config.yaml
n_layer: 9
d_model: 512
n_experts: 64
experts_per_token: 6
d_expert: 64
d_shared_expert: 128
activation: "silu"
moe_layers: [1, 2, 3, 4, 5, 6, 7, 8]
router_score: "softmax"
normalize_top_k: false
routed_scale: 3.17
balance_loss: 0.00298
balance_bias: false
router_z_loss: 0.0001
router_bias: true
n_groups: 8
groups_per_token: 3
init_std_router: 0.0347
lr_router: 0.000419
vocab_size: 50257
norm: "rmsnorm"
norm_eps: 1e-05
tie_embeddings: false
optimizer: "soap_variant"
lr: 0.00176
beta1: 0.95
beta2: 0.99
grad_clip: 2.0
batch_tokens: 65536
seq_len: 512
train_tokens: 462600000
steps: 7059
dataset: "wikipedia_en"
Below are experts of layer 4 (counted from 0) of a mixture-of-experts language model. Rows are named router (the router's row for the expert), up (a neuron's input weights, with its number) and show model dimensions 128-255. Each number is 50 + 10 x the weight over its row's rms, rounded and kept within 0 to 99.
Before each expert's rows: a language model's description of what the expert responds to. This comes from a sample of Wikipedia text that the model never trained on.

# expert 48
Description: Abstract or relational nouns after possessives or "the", often followed by "of", plus mid-word pieces, such as role, lack, death, mother.
router:55 36 53 46 53 45 36 45 52 53 58 38 49 33 53 44 63 55 56 56 51 41 62 46 64 74 47 37 43 44 52 52 39 49 59 52 49 38 76 61 46 17 49 61 48 65 68 53 54 50 49 34 45 42 47 56 37 52 52 49 66 38 59 48 59 50 37 33 56 49 38 65 69 51 66 62 53 60 46 45 56 51 49 43 42 45 26 56 45 51 62 35 44 46 41 21 57 42 53 47 36 48 75 51 48 57 59 41 58 35 61 52 62 44 66 44 42 63 56 54 45 63 71 51 48 48 49 38
up0:49 54 47 56 42 53 61 46 35 30 54 60 61 51 51 28 44 56 33 46 55 55 39 52 59 55 52 44 56 66 52 70 42 49 67 37 64 44 55 53 46 69 78 55 57 38 50 35 57 70 68 60 56 34 53 51 49 65 52 38 40 45 48 38 55 50 47 59 26 43 25 46 19 46 68 58 56 70 56 57 43 56 42 53 69 43 52 56 62 67 45 63 31 60 55 68 46 56 40 36 52 60 70 65 47 46 43 62 56 51 50 36 39 43 50 62 41 50 44 41 47 43 35 57 45 48 46 58
up1:44 39 26 47 42 55 23 63 52 53 47 58 56 37 42 46 59 57 72 40 34 45 40 34 47 67 67 48 50 48 54 42 54 62 52 59 40 56 37 60 52 55 39 46 51 54 37 34 68 46 48 49 44 54 53 49 60 58 56 39 62 46 53 51 33 53 38 54 61 58 65 59 37 48 56 55 53 41 71 51 37 49 48 38 44 42 61 53 42 50 62 33 49 50 54 51 32 57 51 48 52 42 57 37 45 67 50 39 50 28 67 41 58 34 43 38 62 59 54 25 59 47 70 69 72 57 34 47
up2:65 45 56 65 45 44 52 48 59 57 59 61 45 51 47 59 60 58 63 53 46 73 49 44 73 49 50 38 49 34 54 40 48 46 46 37 44 44 63 48 41 49 63 56 50 34 60 41 60 43 48 50 54 39 56 52 41 40 54 48 45 50 48 53 49 54 48 47 38 60 38 66 34 58 32 63 52 40 44 39 67 55 55 29 51 56 48 69 63 50 46 45 49 48 46 43 46 40 58 61 49 62 38 50 48 49 63 51 38 63 75 51 34 58 51 55 42 70 43 34 46 52 64 51 56 59 39 49
up3:56 60 58 58 35 58 25 52 54 50 63 60 32 44 32 49 57 57 42 72 51 64 47 56 45 52 55 46 63 55 51 62 37 43 45 70 60 55 54 64 66 28 62 52 54 60 49 41 38 42 25 55 48 58 49 56 41 35 61 40 50 41 40 53 24 44 52 62 67 50 45 63 35 54 41 39 42 53 52 53 50 43 57 49 65 68 36 34 42 79 67 55 43 54 55 51 53 58 55 38 40 46 53 57 50 59 59 37 45 40 47 63 43 55 58 50 56 61 47 51 47 55 47 61 49 49 46 52
up4:43 62 31 57 48 61 41 43 41 39 54 46 26 52 57 41 33 56 64 57 44 48 43 58 41 33 53 33 54 47 68 35 55 55 50 37 43 50 61 52 50 49 43 36 40 60 56 33 54 48 60 47 47 44 45 64 50 42 48 60 21 49 36 70 52 45 45 52 46 31 53 39 60 47 47 68 38 47 61 52 44 37 48 70 45 43 57 55 45 68 48 38 38 26 64 50 43 44 57 52 73 60 36 45 57 55 39 41 56 50 49 49 45 40 37 52 39 48 48 58 20 37 60 36 62 57 56 65
up5:40 54 43 43 43 35 61 37 36 69 46 54 57 59 46 39 58 46 77 39 49 38 45 54 67 71 54 43 38 43 46 47 39 64 55 45 52 52 42 45 55 49 37 37 55 58 52 58 42 70 67 46 57 36 40 65 71 51 36 59 63 49 62 41 61 67 39 40 66 53 57 46 57 31 57 52 53 58 65 53 51 53 31 51 47 48 54 44 62 60 36 35 50 40 50 38 37 60 47 47 51 62 56 38 30 55 47 37 46 67 46 58 59 43 53 48 44 52 51 45 62 54 54 36 40 51 38 51
up6:43 37 62 42 27 60 65 71 39 58 55 41 60 40 55 47 62 42 39 46 54 60 75 37 42 48 47 47 51 28 58 46 47 45 56 61 40 46 54 54 47 58 50 52 48 48 48 64 57 33 63 39 68 65 53 40 43 29 45 66 57 39 56 24 42 42 54 49 41 44 42 49 73 51 41 49 47 47 69 58 51 51 55 50 53 31 54 43 64 58 58 52 58 48 54 48 43 39 61 61 44 27 62 52 54 47 58 41 57 37 44 68 46 56 61 45 58 61 39 60 59 50 45 57 66 48 42 34
up7:51 47 54 34 57 38 37 65 59 46 45 39 47 52 54 45 72 54 70 32 56 44 57 54 43 42 50 53 28 61 50 44 42 57 42 60 67 67 55 68 55 46 48 42 49 35 46 50 53 64 28 35 55 54 56 43 54 56 53 61 50 26 55 56 53 54 51 54 56 62 41 56 57 50 46 50 42 59 55 50 63 53 48 19 45 74 54 54 40 53 46 49 50 57 55 69 52 50 54 45 51 43 50 56 46 57 50 65 53 59 56 36 54 55 41 36 49 62 55 54 63 57 35 49 64 54 53 53
up8:41 59 43 54 41 48 62 70 49 61 59 53 50 48 54 48 59 52 38 50 44 53 46 54 29 61 43 68 46 34 53 39 56 45 35 48 30 54 50 47 44 49 52 59 38 64 44 48 57 32 57 36 46 52 54 66 25 42 54 45 52 56 53 44 55 62 40 44 68 47 34 57 44 48 39 64 51 51 55 73 67 49 46 60 54 30 61 49 49 47 45 54 43 48 62 59 34 41 48 56 46 40 65 57 47 48 44 44 50 52 54 46 37 52 46 49 35 36 38 45 48 41 47 49 52 48 50 71
up9:58 21 60 31 49 38 48 64 54 52 41 62 52 55 42 55 33 63 54 51 49 74 63 63 66 55 41 67 47 37 56 71 60 51 50 68 64 50 42 52 42 30 46 58 62 59 48 76 49 52 32 64 51 46 64 47 64 44 30 50 50 56 46 46 47 50 43 50 53 63 25 51 51 53 47 72 68 55 53 52 68 44 36 45 40 51 40 47 36 49 45 55 43 50 40 47 64 55 71 51 43 50 61 37 54 65 35 47 49 30 32 53 64 42 48 64 48 63 59 51 49 56 43 52 47 39 54 64
up10:54 39 53 61 47 55 46 49 63 62 55 66 50 39 75 38 51 46 57 49 49 51 41 50 42 41 56 42 43 62 55 72 51 52 66 39 58 64 48 54 52 52 62 54 40 53 43 22 41 56 75 46 41 58 35 46 50 41 72 48 47 69 38 58 47 35 42 46 46 55 37 60 69 47 42 48 53 57 45 60 47 48 42 61 53 66 38 51 25 48 43 41 52 50 56 55 44 51 53 34 40 63 59 51 43 48 51 39 38 57 62 47 62 45 45 43 67 46 37 51 58 48 59 47 53 60 38 58
up11:42 53 59 56 57 50 56 55 41 49 34 30 41 67 64 33 35 40 45 53 57 68 49 58 16 56 41 49 34 33 36 54 49 29 53 57 42 54 53 52 64 58 46 47 61 55 57 29 43 55 58 66 47 56 28 38 51 51 55 32 57 52 50 48 57 62 37 63 32 48 55 35 41 64 57 53 54 37 32 42 48 52 55 31 51 61 51 53 48 55 53 57 38 43 71 54 48 46 53 61 38 45 66 62 54 47 43 58 40 48 55 49 50 57 49 50 31 32 44 54 41 41 40 53 71 47 37 49
up12:57 51 54 50 54 65 38 53 51 46 45 44 41 32 56 59 35 50 64 55 47 58 58 51 68 49 53 61 32 56 57 35 60 63 39 30 61 36 44 39 64 37 62 57 49 59 50 24 38 58 58 54 67 61 47 58 39 53 54 41 62 50 34 52 32 78 32 71 67 44 58 53 32 68 60 61 46 47 54 31 50 51 42 51 51 48 51 53 45 61 45 39 61 33 52 56 62 62 45 63 46 56 67 52 47 45 51 39 52 49 56 52 36 54 30 49 42 39 41 40 42 48 61 36 38 42 50 50
up13:63 60 66 41 41 47 45 44 44 48 66 47 59 49 60 61 58 51 51 65 51 63 60 45 57 53 56 32 34 45 46 38 37 56 46 56 58 32 51 49 42 32 49 47 60 45 40 44 35 47 25 40 58 57 34 53 40 52 36 62 58 46 42 43 51 45 46 31 51 47 56 78 52 36 72 48 62 55 33 69 61 42 45 41 47 55 51 52 46 51 54 83 50 50 62 40 29 68 53 61 47 52 53 30 47 68 45 45 50 45 32 66 42 54 56 49 49 57 58 58 44 51 64 67 45 34 48 53
up14:47 41 54 43 41 62 42 43 45 58 41 49 51 55 46 67 41 36 54 49 58 34 63 54 44 74 46 42 65 48 49 47 44 59 51 47 33 37 36 53 40 51 35 45 40 63 53 46 48 33 62 55 52 57 55 40 40 49 71 33 60 52 40 66 57 58 56 59 58 57 33 59 66 24 34 47 50 56 52 46 46 41 38 44 48 55 42 40 56 49 39 47 55 45 22 55 68 58 43 36 54 60 52 63 55 47 82 52 41 52 47 46 48 60 44 43 59 36 48 51 24 44 53 61 57 59 32 40
up15:50 59 40 57 63 52 42 26 38 53 14 53 58 46 35 56 47 38 40 44 56 69 29 59 69 61 42 54 64 65 50 53 68 58 35 50 61 40 51 41 42 53 54 52 53 64 49 41 53 53 31 56 70 37 58 41 77 52 60 60 61 60 30 50 53 40 40 48 51 45 52 56 63 57 49 38 45 59 41 56 54 61 39 43 52 64 37 61 58 38 46 64 31 47 50 46 72 57 48 55 46 47 63 61 60 55 50 40 55 34 51 57 37 65 59 57 60 49 53 46 54 47 52 56 48 48 45 57
up16:36 47 45 44 29 57 48 30 51 46 53 42 57 37 54 33 55 57 57 54 48 55 52 54 62 52 58 55 48 40 51 53 56 47 67 64 57 28 45 61 35 61 45 64 42 54 61 32 60 67 49 47 46 63 56 55 51 62 57 63 78 55 48 46 50 59 49 52 39 54 30 49 45 50 54 58 47 50 28 59 48 31 64 60 54 36 52 42 31 51 43 42 49 47 61 34 55 64 43 44 41 55 39 38 37 62 46 49 59 56 58 56 64 38 41 55 51 64 26 52 32 46 45 50 45 50 35 29
up17:68 58 52 72 59 55 56 45 44 49 52 54 50 61 41 43 59 55 51 67 52 62 49 54 42 35 54 39 50 50 61 50 54 41 36 51 58 65 58 31 44 36 64 39 55 58 37 54 35 53 54 51 59 54 56 58 65 42 59 54 36 58 40 56 46 51 46 53 50 72 58 72 46 36 72 42 57 44 64 41 56 63 45 61 52 52 39 55 46 41 47 59 43 43 40 42 56 37 51 61 51 64 60 42 80 52 56 46 41 42 72 51 42 64 59 66 48 38 41 52 52 48 43 37 43 18 50 64
up18:51 46 52 51 36 50 45 43 32 57 43 57 41 66 55 36 36 46 51 59 54 64 46 42 50 54 37 53 46 44 58 56 56 48 38 40 78 37 42 41 56 46 44 57 70 52 53 48 52 50 62 47 56 66 56 45 63 64 45 41 61 48 52 45 56 51 33 42 35 55 53 43 60 72 48 50 69 44 52 54 46 48 51 59 44 61 46 51 56 50 63 51 43 55 62 55 39 51 50 40 42 34 45 53 59 48 41 56 57 48 51 58 57 47 51 54 42 45 65 56 46 52 51 57 48 58 51 44
up19:30 56 48 33 47 41 50 53 41 54 49 58 52 56 51 65 32 47 57 47 48 47 53 57 52 42 52 43 52 51 49 54 48 63 58 41 59 46 52 56 46 49 57 51 66 54 67 40 58 65 68 34 43 43 34 43 50 64 64 43 54 54 58 47 50 49 25 49 54 52 38 41 40 76 63 53 58 53 61 62 53 41 73 38 51 47 56 49 62 55 54 34 44 60 48 46 57 54 51 44 50 47 59 56 51 57 62 63 73 43 55 49 53 54 64 51 38 66 66 45 55 37 40 55 45 52 53 53
up20:64 56 51 65 47 43 37 34 57 32 59 46 31 43 43 34 54 55 58 48 51 41 63 55 57 54 64 34 48 42 61 44 53 43 51 65 43 74 45 57 50 60 52 47 31 65 47 52 49 50 58 46 60 60 48 47 60 45 50 58 51 30 65 41 63 46 53 52 54 69 49 61 46 36 71 41 45 59 37 45 34 46 57 62 51 65 44 76 52 54 41 50 52 59 52 45 36 40 45 42 65 49 64 54 57 47 63 62 44 44 79 53 47 46 71 40 72 60 50 38 39 57 42 59 47 40 49 54
up21:48 48 32 39 58 49 39 48 50 56 46 48 64 38 58 29 53 58 51 51 68 45 29 42 56 45 56 53 77 63 31 51 40 60 31 54 51 63 40 56 53 64 47 41 36 58 63 58 53 63 47 52 20 45 47 48 46 50 61 34 52 51 53 38 43 65 50 59 68 49 58 42 54 58 38 47 57 48 34 34 58 49 48 53 55 37 46 37 35 39 34 59 56 51 59 38 56 47 43 31 42 46 51 47 59 45 42 49 41 42 51 56 50 45 53 20 60 55 47 41 62 44 49 34 46 53 39 41
up22:36 37 45 32 59 46 39 31 56 25 52 54 66 56 57 50 42 65 34 56 59 33 41 41 49 56 43 34 52 59 60 51 32 49 51 33 41 62 53 43 53 52 57 43 54 60 45 54 50 43 50 41 55 55 46 47 44 52 58 51 57 56 67 51 53 60 44 53 52 59 44 53 50 49 48 52 44 53 46 46 52 55 58 66 40 61 53 39 56 41 32 51 51 56 53 53 55 56 57 50 66 56 59 46 68 45 52 55 50 61 52 42 38 61 79 25 56 43 55 40 52 51 58 29 66 49 41 60
up23:47 53 49 62 52 43 35 42 49 54 52 34 62 65 56 26 53 48 60 44 62 49 47 63 52 58 49 48 44 48 55 66 34 38 52 55 37 55 30 58 52 39 48 50 56 48 42 52 49 41 47 70 52 46 50 43 46 49 47 36 52 46 60 38 73 60 70 58 62 57 56 47 40 52 50 55 33 41 34 54 52 52 42 47 40 40 42 46 68 65 47 47 27 56 64 58 55 51 53 45 35 39 45 50 38 58 39 36 50 60 59 42 69 37 55 68 34 58 21 61 54 26 31 70 52 38 49 53
up24:53 40 61 36 52 37 70 34 55 42 45 61 57 60 33 39 36 56 52 55 56 65 43 57 50 63 49 58 72 43 51 40 49 59 41 44 65 31 49 36 36 41 47 61 42 46 57 55 59 35 42 73 45 44 58 53 42 45 57 53 52 54 47 50 62 56 39 51 48 60 51 73 56 40 66 49 54 53 30 43 67 60 39 30 54 47 57 38 66 42 50 47 27 68 36 44 50 81 53 45 31 54 47 60 49 43 41 60 51 38 63 55 71 53 49 40 48 51 50 52 41 52 52 64 49 70 39 45
up25:52 47 51 55 52 56 54 52 45 65 41 48 54 53 53 56 47 57 47 43 66 41 58 57 37 46 47 27 63 63 44 31 57 46 50 59 60 48 57 52 54 30 42 67 76 58 47 59 57 49 45 57 43 64 31 59 51 65 43 61 55 40 56 43 37 51 54 60 53 43 60 55 49 47 63 40 57 50 38 47 49 48 55 55 40 50 44 47 53 58 58 53 50 53 53 33 37 43 61 43 57 58 45 61 49 45 57 68 27 63 42 49 47 44 56 38 47 59 66 64 58 68 46 49 37 38 40 50
up26:44 67 55 38 65 52 60 51 47 51 64 52 34 55 49 59 61 44 41 38 45 35 63 51 49 26 57 41 56 55 34 72 55 35 62 39 36 59 46 40 44 23 41 47 72 62 62 53 68 47 48 44 40 53 52 49 47 42 59 47 49 57 50 50 54 47 70 45 52 60 35 38 46 41 58 56 53 38 56 54 46 75 45 62 43 38 43 55 35 38 55 54 64 67 40 73 41 39 45 57 56 53 38 58 58 60 46 46 57 36 36 63 56 45 46 34 33 41 37 36 43 40 31 59 38 46 38 58
up27:43 54 30 53 48 42 50 43 23 36 60 69 47 51 59 62 44 46 61 56 38 53 55 51 49 68 47 46 36 41 59 58 53 41 59 39 47 57 45 53 41 38 34 56 41 50 48 53 47 60 50 61 50 50 57 53 67 65 39 48 57 62 43 52 56 54 38 41 60 49 59 66 54 56 40 62 42 66 43 34 36 55 49 57 45 55 43 62 47 55 77 52 58 47 53 43 54 44 48 63 53 46 75 54 35 60 63 64 41 52 57 55 45 38 70 43 43 68 54 65 57 53 54 57 47 46 48 65
up28:62 44 67 45 77 49 67 50 44 38 60 63 52 58 39 37 57 42 42 40 49 51 41 57 37 39 58 53 46 54 40 55 72 57 56 33 62 42 62 44 41 62 55 79 55 77 57 49 44 54 43 37 44 43 61 53 55 50 62 50 49 61 43 47 42 53 46 46 51 53 47 38 38 44 46 58 36 34 52 64 51 50 51 70 54 45 50 37 43 56 44 47 42 40 56 38 52 52 53 60 37 53 61 52 63 44 47 55 58 46 54 61 62 64 49 53 50 38 43 44 56 32 37 41 45 38 67 58
up29:27 50 47 50 66 60 60 52 45 55 37 54 57 49 53 56 53 72 52 56 53 47 37 51 62 24 54 52 43 67 44 35 29 53 65 39 43 54 57 39 42 55 52 43 53 61 50 60 56 47 43 48 63 52 31 24 39 47 57 39 56 47 36 61 47 45 37 58 37 39 75 59 48 47 54 49 53 34 53 47 48 49 44 47 35 38 55 63 20 59 41 58 53 66 31 56 44 62 47 70 48 46 61 69 58 53 56 38 44 35 47 42 63 52 56 47 51 38 44 56 61 52 68 52 61 54 37 45
up30:41 49 39 63 60 40 45 43 46 46 36 36 63 68 53 45 58 43 61 73 55 38 59 57 49 66 46 54 48 42 41 69 55 43 38 65 44 64 65 68 67 35 62 37 36 52 50 59 45 52 49 25 24 53 49 43 60 48 60 59 52 64 59 56 61 56 45 42 60 54 56 42 38 52 67 51 50 59 55 52 55 44 37 54 70 55 52 48 58 48 50 40 42 49 60 47 59 38 37 44 56 37 51 43 61 55 57 62 51 52 53 49 60 47 40 40 53 74 45 70 44 54 53 84 40 57 37 55
up31:51 59 64 54 37 75 52 71 51 63 48 56 34 62 67 39 67 47 51 59 66 63 62 43 41 53 36 46 50 68 48 43 48 63 51 46 34 49 57 57 47 34 50 53 61 35 51 34 51 44 40 59 37 46 41 54 39 49 46 43 39 59 29 46 41 45 51 52 65 40 61 46 37 45 45 45 55 62 66 50 45 46 37 48 75 45 46 53 57 57 50 32 65 35 50 60 48 44 45 68 49 55 66 51 54 43 46 37 57 21 48 60 45 66 43 55 44 32 30 53 52 41 54 62 63 61 68 68
up32:50 51 43 66 51 55 51 47 52 62 37 47 57 47 55 46 57 72 55 61 64 63 37 44 52 56 47 47 47 49 49 37 36 67 58 52 57 55 54 42 36 39 66 64 58 43 21 62 46 31 49 50 40 30 48 51 46 58 53 38 60 51 53 34 50 34 49 46 64 50 36 26 38 47 43 65 56 42 52 46 37 56 48 39 71 35 40 41 46 52 36 45 44 57 54 64 53 54 54 34 38 37 49 44 48 50 50 37 48 37 53 62 66 55 57 64 52 61 54 43 65 56 60 66 46 46 44 47
up33:65 58 58 50 45 46 63 65 36 37 44 44 76 58 43 51 45 53 52 48 37 63 59 59 58 62 55 55 42 46 37 68 52 69 25 54 46 55 43 40 56 45 42 54 59 50 46 41 70 45 49 53 60 57 60 61 57 44 46 26 58 45 48 62 51 59 43 61 62 39 60 57 46 47 47 44 49 58 59 61 54 50 85 51 56 34 62 53 23 45 46 50 56 55 65 43 41 61 54 46 29 61 56 38 47 43 44 41 39 45 44 60 53 42 54 39 52 35 52 65 48 55 64 47 60 37 39 60
up34:63 51 59 61 41 71 39 61 40 47 55 47 52 44 48 55 76 40 50 46 44 51 63 44 44 42 48 46 52 38 56 55 65 48 66 35 54 46 74 44 43 48 50 54 57 53 33 60 51 51 49 78 53 34 47 60 49 34 31 56 62 59 43 59 43 42 33 52 63 55 53 43 60 64 55 46 54 67 41 58 48 49 31 39 59 45 53 59 32 57 51 51 59 42 52 50 55 69 45 46 44 66 59 52 39 50 55 39 58 75 59 56 55 43 59 75 60 47 50 55 44 56 59 67 51 55 53 42
up35:53 42 58 52 45 62 45 64 45 28 49 63 56 61 49 55 38 42 41 60 36 46 59 55 55 43 44 41 44 54 27 49 57 60 50 61 53 43 43 70 46 45 31 42 58 50 51 64 81 62 47 56 57 47 60 71 65 49 48 59 42 62 63 58 63 33 52 58 59 52 48 67 42 37 35 45 46 47 35 33 57 48 54 66 44 33 51 49 58 54 48 32 50 49 57 42 72 54 40 48 62 54 57 48 55 56 51 51 54 36 55 41 46 50 50 41 66 66 57 43 39 45 47 52 52 53 54 51
up36:57 55 44 37 56 68 52 53 68 52 68 57 64 63 43 43 50 57 43 42 63 53 43 58 51 65 56 59 39 52 65 62 53 50 43 32 44 62 32 44 50 47 53 54 37 47 30 59 58 52 45 44 70 42 46 55 38 49 40 34 45 45 49 48 42 56 42 37 36 68 46 45 57 59 44 42 40 49 51 60 48 53 46 70 58 56 58 45 60 29 67 61 42 61 55 54 39 56 50 45 47 37 52 63 64 61 42 31 54 54 56 68 44 48 58 37 49 43 62 68 53 50 55 47 43 54 47 53
up37:57 50 54 36 45 32 56 62 60 60 54 48 59 38 52 38 42 47 58 42 46 47 52 60 41 52 68 70 44 47 42 84 44 53 55 43 61 65 65 68 57 67 63 48 39 41 26 36 39 55 41 47 57 57 53 50 63 58 51 56 58 53 52 59 51 67 49 60 58 56 43 40 50 68 37 53 61 51 47 57 54 54 35 69 45 44 51 41 56 54 60 38 38 40 58 53 64 49 59 56 51 52 45 47 56 36 70 53 61 60 49 47 42 48 50 33 71 47 49 56 53 72 48 53 44 49 42 38
up38:42 68 55 45 54 54 59 64 50 31 42 42 44 38 45 49 57 38 38 46 44 56 71 54 32 51 44 48 50 52 52 41 30 38 52 46 41 48 47 56 51 51 41 40 43 52 45 58 48 55 37 50 56 59 47 41 58 62 41 51 50 41 52 41 67 44 57 40 58 44 47 57 52 38 62 45 48 48 44 50 47 44 53 55 48 50 50 38 36 43 56 56 47 42 45 52 49 47 42 46 52 61 39 54 40 53 38 45 39 53 50 50 66 56 62 43 40 36 60 63 56 54 40 71 66 48 48 57
up39:50 51 61 56 48 44 52 57 43 65 35 37 43 57 56 41 52 62 71 41 46 45 50 49 50 48 45 38 34 28 42 42 51 43 58 54 36 47 58 53 43 47 52 52 24 64 56 24 51 41 52 50 46 50 46 51 45 61 65 55 56 53 65 57 44 39 49 45 46 65 62 53 46 59 40 45 51 57 52 36 65 66 50 17 34 44 48 51 40 60 61 22 32 61 53 64 56 64 45 41 49 51 58 59 62 54 57 46 46 49 66 64 52 38 48 52 53 74 31 38 21 59 43 36 57 69 52 57
up40:41 46 47 37 45 62 51 59 48 45 65 52 54 47 67 45 42 43 57 39 44 34 52 49 38 48 48 55 69 52 35 34 57 38 33 36 39 51 32 55 59 48 46 43 40 36 42 57 63 57 52 37 71 31 41 69 66 51 46 62 53 43 57 54 47 27 49 47 50 52 52 69 65 62 55 45 48 43 45 64 32 58 58 64 42 64 62 47 59 37 65 55 50 58 36 49 35 65 60 37 58 57 51 47 37 49 62 48 41 51 57 53 61 52 45 51 66 49 38 44 46 50 55 57 51 37 35 38
up41:52 66 64 48 59 43 54 55 40 53 42 59 39 48 60 31 66 51 28 51 56 55 57 46 71 59 47 50 45 41 48 58 51 51 53 51 39 35 56 63 49 53 49 41 53 50 46 53 45 41 51 36 35 44 55 45 46 68 47 61 54 34 49 56 52 56 48 46 54 50 46 65 55 42 52 51 37 49 35 48 33 55 50 44 54 37 54 59 53 48 45 51 44 39 60 59 63 49 60 51 48 50 61 35 45 59 69 43 45 39 45 51 42 66 34 50 38 74 62 58 37 63 47 50 64 76 40 56
up42:46 25 52 57 43 67 30 67 38 57 62 46 56 55 31 58 53 55 47 41 43 59 38 50 53 50 51 51 43 57 49 54 35 42 42 61 55 46 55 67 38 55 69 47 62 58 47 57 63 39 52 68 47 47 63 43 56 35 66 53 46 38 65 48 39 38 55 36 48 36 44 55 44 36 58 53 53 58 43 35 64 56 52 57 56 57 47 61 49 72 45 62 42 21 48 28 65 68 53 49 54 51 40 51 50 43 63 50 48 53 43 48 53 56 47 48 54 43 65 62 46 65 33 71 49 48 60 51
up43:46 53 49 46 49 60 44 48 56 45 44 50 69 56 43 31 40 52 49 44 57 55 63 50 50 33 47 40 64 50 47 52 57 52 44 53 64 32 54 56 45 34 49 75 65 46 53 46 57 56 48 44 44 35 49 55 41 49 55 38 64 44 45 51 42 38 50 51 42 30 55 60 49 31 52 58 52 40 41 70 59 52 41 72 30 30 54 44 43 63 55 48 49 58 34 65 51 49 53 67 32 35 34 44 50 49 43 45 44 44 45 57 49 28 39 49 36 39 57 69 44 51 48 40 63 54 57 55
up44:59 44 42 43 44 75 48 61 51 52 44 36 46 54 38 47 61 72 34 44 48 50 51 40 52 41 45 45 52 61 42 72 52 53 48 66 48 61 70 47 44 53 37 51 44 42 71 47 40 40 42 43 51 69 40 54 54 68 52 46 46 44 53 47 48 43 67 54 46 60 43 59 43 28 48 39 51 73 55 47 54 39 55 31 33 58 61 38 54 59 46 56 42 50 62 44 59 38 55 38 55 50 36 41 58 65 27 63 48 59 56 26 57 44 51 62 56 54 38 52 59 42 55 31 54 52 46 37
up45:43 72 59 33 41 51 50 51 48 45 43 38 35 52 49 42 41 60 54 46 48 38 39 54 38 39 52 60 74 50 44 53 43 47 35 62 60 48 33 56 45 45 62 63 54 58 52 57 59 30 47 53 68 53 41 26 54 56 55 60 48 48 55 36 57 61 35 63 63 55 50 54 69 47 44 45 53 51 37 47 54 55 54 51 49 46 47 48 47 49 54 49 52 67 51 45 67 35 52 34 63 37 54 50 41 31 42 43 53 59 45 60 54 49 35 54 50 47 45 58 51 32 45 64 48 42 51 42
up46:83 39 58 46 47 69 35 57 67 57 45 57 58 45 44 55 54 58 54 38 42 42 44 38 59 60 47 26 62 47 55 44 68 56 59 47 62 36 46 56 42 54 59 64 42 48 30 40 69 36 49 59 55 29 45 66 45 49 59 50 49 41 55 49 51 56 52 51 37 62 42 69 43 43 53 37 56 37 38 51 34 41 30 38 48 61 36 65 37 44 59 57 55 45 44 56 49 60 43 54 36 36 45 31 41 53 60 56 41 56 52 68 53 67 35 37 56 57 69 46 57 52 42 47 56 43 45 59
up47:65 67 38 39 58 69 45 44 58 40 40 38 51 39 50 60 56 45 57 50 60 62 59 59 58 42 48 50 56 39 41 43 30 65 53 71 48 46 49 56 40 44 39 58 45 43 47 66 58 44 57 57 65 32 51 43 35 50 36 48 48 48 31 49 59 60 47 52 53 55 56 50 48 35 49 54 49 47 48 54 49 57 54 33 60 50 61 58 47 56 49 71 57 40 54 35 48 74 44 48 67 55 60 45 55 67 46 24 61 57 50 33 62 42 58 64 50 38 44 61 57 77 32 61 40 54 49 43
up48:44 49 58 25 57 34 61 56 49 55 52 59 48 63 56 47 56 54 40 45 53 35 38 55 49 54 50 47 51 30 48 46 46 57 30 43 45 61 43 37 50 49 36 41 48 58 72 34 44 39 55 58 54 76 55 46 50 77 47 69 51 49 53 50 58 45 41 52 53 62 44 39 43 47 41 46 54 63 21 61 43 56 50 45 56 50 45 64 54 41 52 42 40 63 62 42 60 64 68 57 52 34 71 57 55 63 43 51 44 49 44 61 33 71 55 41 53 41 38 60 50 59 37 53 34 53 40 57
up49:47 48 64 56 40 29 47 34 48 66 58 49 39 58 53 54 56 65 18 60 60 37 50 55 56 68 52 55 44 50 60 43 45 45 58 70 35 54 55 54 42 70 48 35 46 52 68 58 41 51 41 37 69 40 48 56 64 38 56 50 51 59 55 35 28 53 36 58 60 46 66 57 53 29 56 58 51 39 69 37 42 32 48 47 42 56 36 37 53 56 66 46 50 49 35 41 50 44 51 36 55 39 46 39 51 48 66 52 50 50 34 45 69 47 51 50 48 52 65 55 38 36 68 49 60 51 57 56
up50:66 42 58 47 43 57 62 65 80 40 39 53 61 37 45 53 43 63 48 58 68 44 49 45 37 51 67 56 63 58 51 45 53 44 33 39 45 44 59 52 52 30 48 22 43 60 64 62 46 42 52 47 52 50 57 52 39 57 43 60 56 45 48 50 45 53 53 43 51 47 53 51 58 50 54 47 51 63 55 65 70 68 35 51 52 52 65 57 45 45 56 47 52 43 44 60 52 39 54 50 52 75 39 54 64 48 52 33 34 47 49 51 56 44 51 43 58 42 46 45 40 50 66 54 61 58 46 29
up51:56 55 61 52 27 45 57 65 52 58 44 43 45 47 53 61 55 42 63 54 49 37 49 68 53 57 57 35 41 57 39 42 49 66 54 55 36 63 58 25 55 61 57 36 46 38 62 54 36 50 64 42 54 63 35 33 40 37 55 34 50 69 59 38 41 54 43 48 57 55 41 61 50 53 61 57 41 55 45 41 74 43 46 42 52 64 41 61 47 45 47 52 48 51 57 50 37 51 50 47 49 53 53 48 47 36 48 39 53 35 45 68 40 43 41 41 51 47 32 65 42 37 35 52 52 65 45 46
up52:45 47 38 38 60 53 58 67 58 55 61 58 52 45 67 50 33 63 65 50 68 41 55 61 47 51 41 55 50 58 41 48 48 62 63 58 45 38 67 41 49 40 54 37 42 44 55 49 75 46 38 57 49 33 49 58 43 33 58 53 51 71 42 50 41 46 39 54 58 57 37 51 59 53 46 52 51 52 40 62 49 56 38 49 58 44 63 45 50 55 58 47 54 54 56 68 67 45 53 51 47 43 64 56 36 65 60 66 69 39 63 55 82 52 51 32 42 51 50 43 43 62 64 49 58 46 54 56
up53:56 47 63 40 36 58 43 50 35 54 34 43 74 39 64 37 67 56 44 62 31 36 47 58 58 42 53 57 65 56 49 53 55 59 35 63 50 54 48 43 38 33 34 53 43 47 39 48 36 44 57 50 65 50 29 69 43 65 48 49 47 36 43 55 58 48 50 44 62 55 58 61 28 44 22 60 61 49 51 45 49 59 79 46 42 42 46 25 30 50 59 54 46 56 54 32 55 42 47 69 45 55 66 44 44 52 57 39 54 36 42 51 47 31 63 57 52 33 51 47 37 28 58 53 49 40 46 51